Weights of a small mixture-of-experts language model, trained from scratch on English Wikipedia: vocabulary 8192, 479M tokens.
Below are experts of layer 3 (counted from 0) of a mixture-of-experts language model. Rows are named gate (a neuron's input weights, with its number), up (a neuron's input weights, with its number) and show model dimensions 0-127. Each number is 128 + 24 x the weight over its row's rms, rounded and kept within 0 to 255.
Before each expert's rows: "comes after" lists some tokens at least twice as common just before its tokens as in all text; "mostly gets" lists some tokens that are sent to it at least half of the time. This comes from a sample of Wikipedia text that the model never trained on. Tokens count by the router's weight.

# expert 0
comes after: " (", " ", " the", " a", " \"", " is"
mostly gets: " is", " been", " was", " are", " more", " most"
gate0 [ 97  93 133 126 131  97 112 121 142 137 152 146 142 171 164 107 125 106 131 115 139  92 130 150 159 114 109 134 124 167 175 118 115 121 205 113 109 155 114 154 139 108 114 146 109 134 160 105  69 149 146 129 115 130 179 127 151 101 137 125 150 122 148 135 141  96 112 145 120 139 155 101 131 113 164 135 109 181 123 166 129 140  82 116 164 131  82 155 136 160 150 150 113 132 116 109 109 132 143 140 114 149 132 176 129 145 103 147 124 100 111  89  88 163 189 152 146 123 122 112 104 119 112 127 145 150 104 120]
up0 [ 83 125 123 106 119 107  88 137 113  96 166 152 157 139 109 143 142 142 137 119 154 117 134 116 127 154 135 116  88 159 125 112  72 170 167 166 174 115 148 130 153 103 112 145 123  80 143 113 115 109 160 174 126 124 147 137 111 142  86 128  87  89  94 131 152 104 116 104 166 137 116 126 167 112 106 107  88 133 122 138 116 149  78 150 121 111 109  89  79 115  87 144 143 146 141 106 156 140 119  99 133 177 117 147 143 147 103 140 110 150 141 157 149 136 139 126  99 130 139 107 126 168 110 100 107 132 138 114]
gate1 [134 114 130 100 127 115 109  88 183 139 158 122 147 168  90  98  98  88 105 118 140 154 119 158 168 129 105 137 148 130 127 124 124 131 119 124 143  98 103 118 158 134 106  91 176 170 148 115  84 120 134 139 124 133 146 161 113 115 124 128 132 171 124 154 129 139 136 176  67 130 115 126  95 157 130 148 148 113 135 130 136 150 105 130  79 144 165 163 113 118 151 130 137 147 133  96 125 136  73 149  84 131 103 136 169 124 137 147 114  74 106 101 123 143 167 150  95 142 105 114  83 128 109 110 138 129 144 109]
up1 [113 142 142 125 148 107 131 162  80 176 158 127 123 109 114 165 149 153 127 185 129 108 147 123  93 133 102 134 102 111 127 113 109 140 133 112 110 162 154  97 119  98 132 143 120 110 115 161 168 164  88 136 165 109 123 142 144 162 128 135  92 106 137 138 114  71 171 132  98 112 128 110  95 112 184 115 116 118 134 130  90 110 135 166 142 144  97 139  85 125 108 137 113 119 147 134 135 153 137 127 117 126 106 167 173 159 123  87 145 112 156 153  86 120 129  95 159 134 155 170 139 101 108 110 115 137 164 126]
gate2 [134 155 127 132 139 115 173 111 134 155 121 152 159 167 133 113 107 126 118 130 102  94 126 125 132  91 125 102  96 132 158 174  82 142 154  89 111 119 131 156 138 106 145 141 108 117 145 144 116 156 143 113 134 118 115 154 138 160 123 167 146 169 112 136 139 138 123 112 107 145 138 125 118  87 121 175  67 114  89 141  72 115 132 131 147 157 142  65 134 110 144 151 107 134 161 125 109 138 153 120 133 128 182 146 121 134 113 113 170 140 154 160 108 135 158 158  81 109 109 122  84 149 103 144 106 166 145 157]
up2 [170 139 111 118 113  83 145 128 123 144 132 146 106 144 139 104 171  78 179 124 104 145  80 143  98 140 117 156  83 125 132 144 142 106 133 159 106  64 152 131 126 145 147 120 147 164 131 143 116 104 169 109  83 124 129 150 114  74  97 146 135 153 119 118 119 148 113 137 178 121 128 145 170 134 191 137 132 129 119  92 112 148 112 121 166 121 148 119 168 104 143 132 138 108 121 136 159  84 169  90 106 146 132 122 153 109 113 154 126 114 108 132 121 119 107 126 109  92 120 122 159  94 124 121 158 133 110 136]
gate3 [118 154 129 150 157 150 158 132 151 130 153 121 119 122 161 139  98 158  98 149 103 120 117 111 143 145 109 137  80 130 118 141 114 124 146 100 106 162 140 122 141  97 102 140  90 158  91 162 107 131 143 139 173 144 145 137 139 179 120 127 126 174 115  94 111 113 102 129 137 130 176 121 154 185 104 173 147 144 149 126 158 109 132 122 151 143  96 118 171 137 143 153 105  99 114 123 127 131  97 154 108 135 103 137 142 109 125 105 122 126 113  88 118  70 167 165  84  92  81 113  89 110 123 144 122 147  99 108]
up3 [129 125 110 160 153 150 119 157 140 119 134 162  99 123 120 140 116 128 158 126 107  95  87 164 134 112  91 109 140 163 124 162 126 155 114 150 129 116 190 105 157 115 115 142 115 163  83 148 153 137 139 123 159 158 154 105 143 130 104  78 122  89 111  93 177 127 153 151 114 101 110  95 166 156 138 116 147 174 158  97 132 141 135 110 115 179 132 148 130 137 105 108 122 127 122 103 138  86 142 111 104 149 139 131 172 111  85 117 159 112 110  91 137 120 131 114 106  98 164 104 114 124 136 149 148  97 171 120]
gate4 [102 150  97 150 160  83 138 152 127 165 119 156 164 126 166 111  80 129 125 138 174 109 113 148 157 125 144 132 136 138  95 131 110  93 134 156  90 128 113 148  90 165 107 141 106 126 151  82  70 120 175 107 121  91 124  95  82 123 154 130 170 143 100  88 112 143 143 110  99 135 146 181  90 102 112 153 109 135 131 137 125 146 111 132 114 157 126 119  85 146 150 128 171 144 129 135 109 158 133 122 117 145 123 145 126  86 165 134 119 115 114 133 131 112 138 107 151 122  95  82 148 157 135 127 136 126 101 123]
up4 [120 123 152  92 175 129 127 116 131 134  72 115 118 129 125 113 141  76 120 130 153 136 120 114  97 115 145 123 167  93 111 125 110 109 123 122 137 165 161 102 137 159 158 138 161 126 143 161 118 139 120 135 130 110 110 134 115 169 158 156 112 125 144 110 133 114 132 140 118  89 129 144 110 132 114 108  74  92 116  94 135 157 161 156 112 137 133 112 106  76  89  88 124 148 123 163 159 161 154 145 129  77 159 114  86 140 168 120  84 136 163 125 108 156 120 147 145 108 151 144 146 164 155  77 129 152 147 159]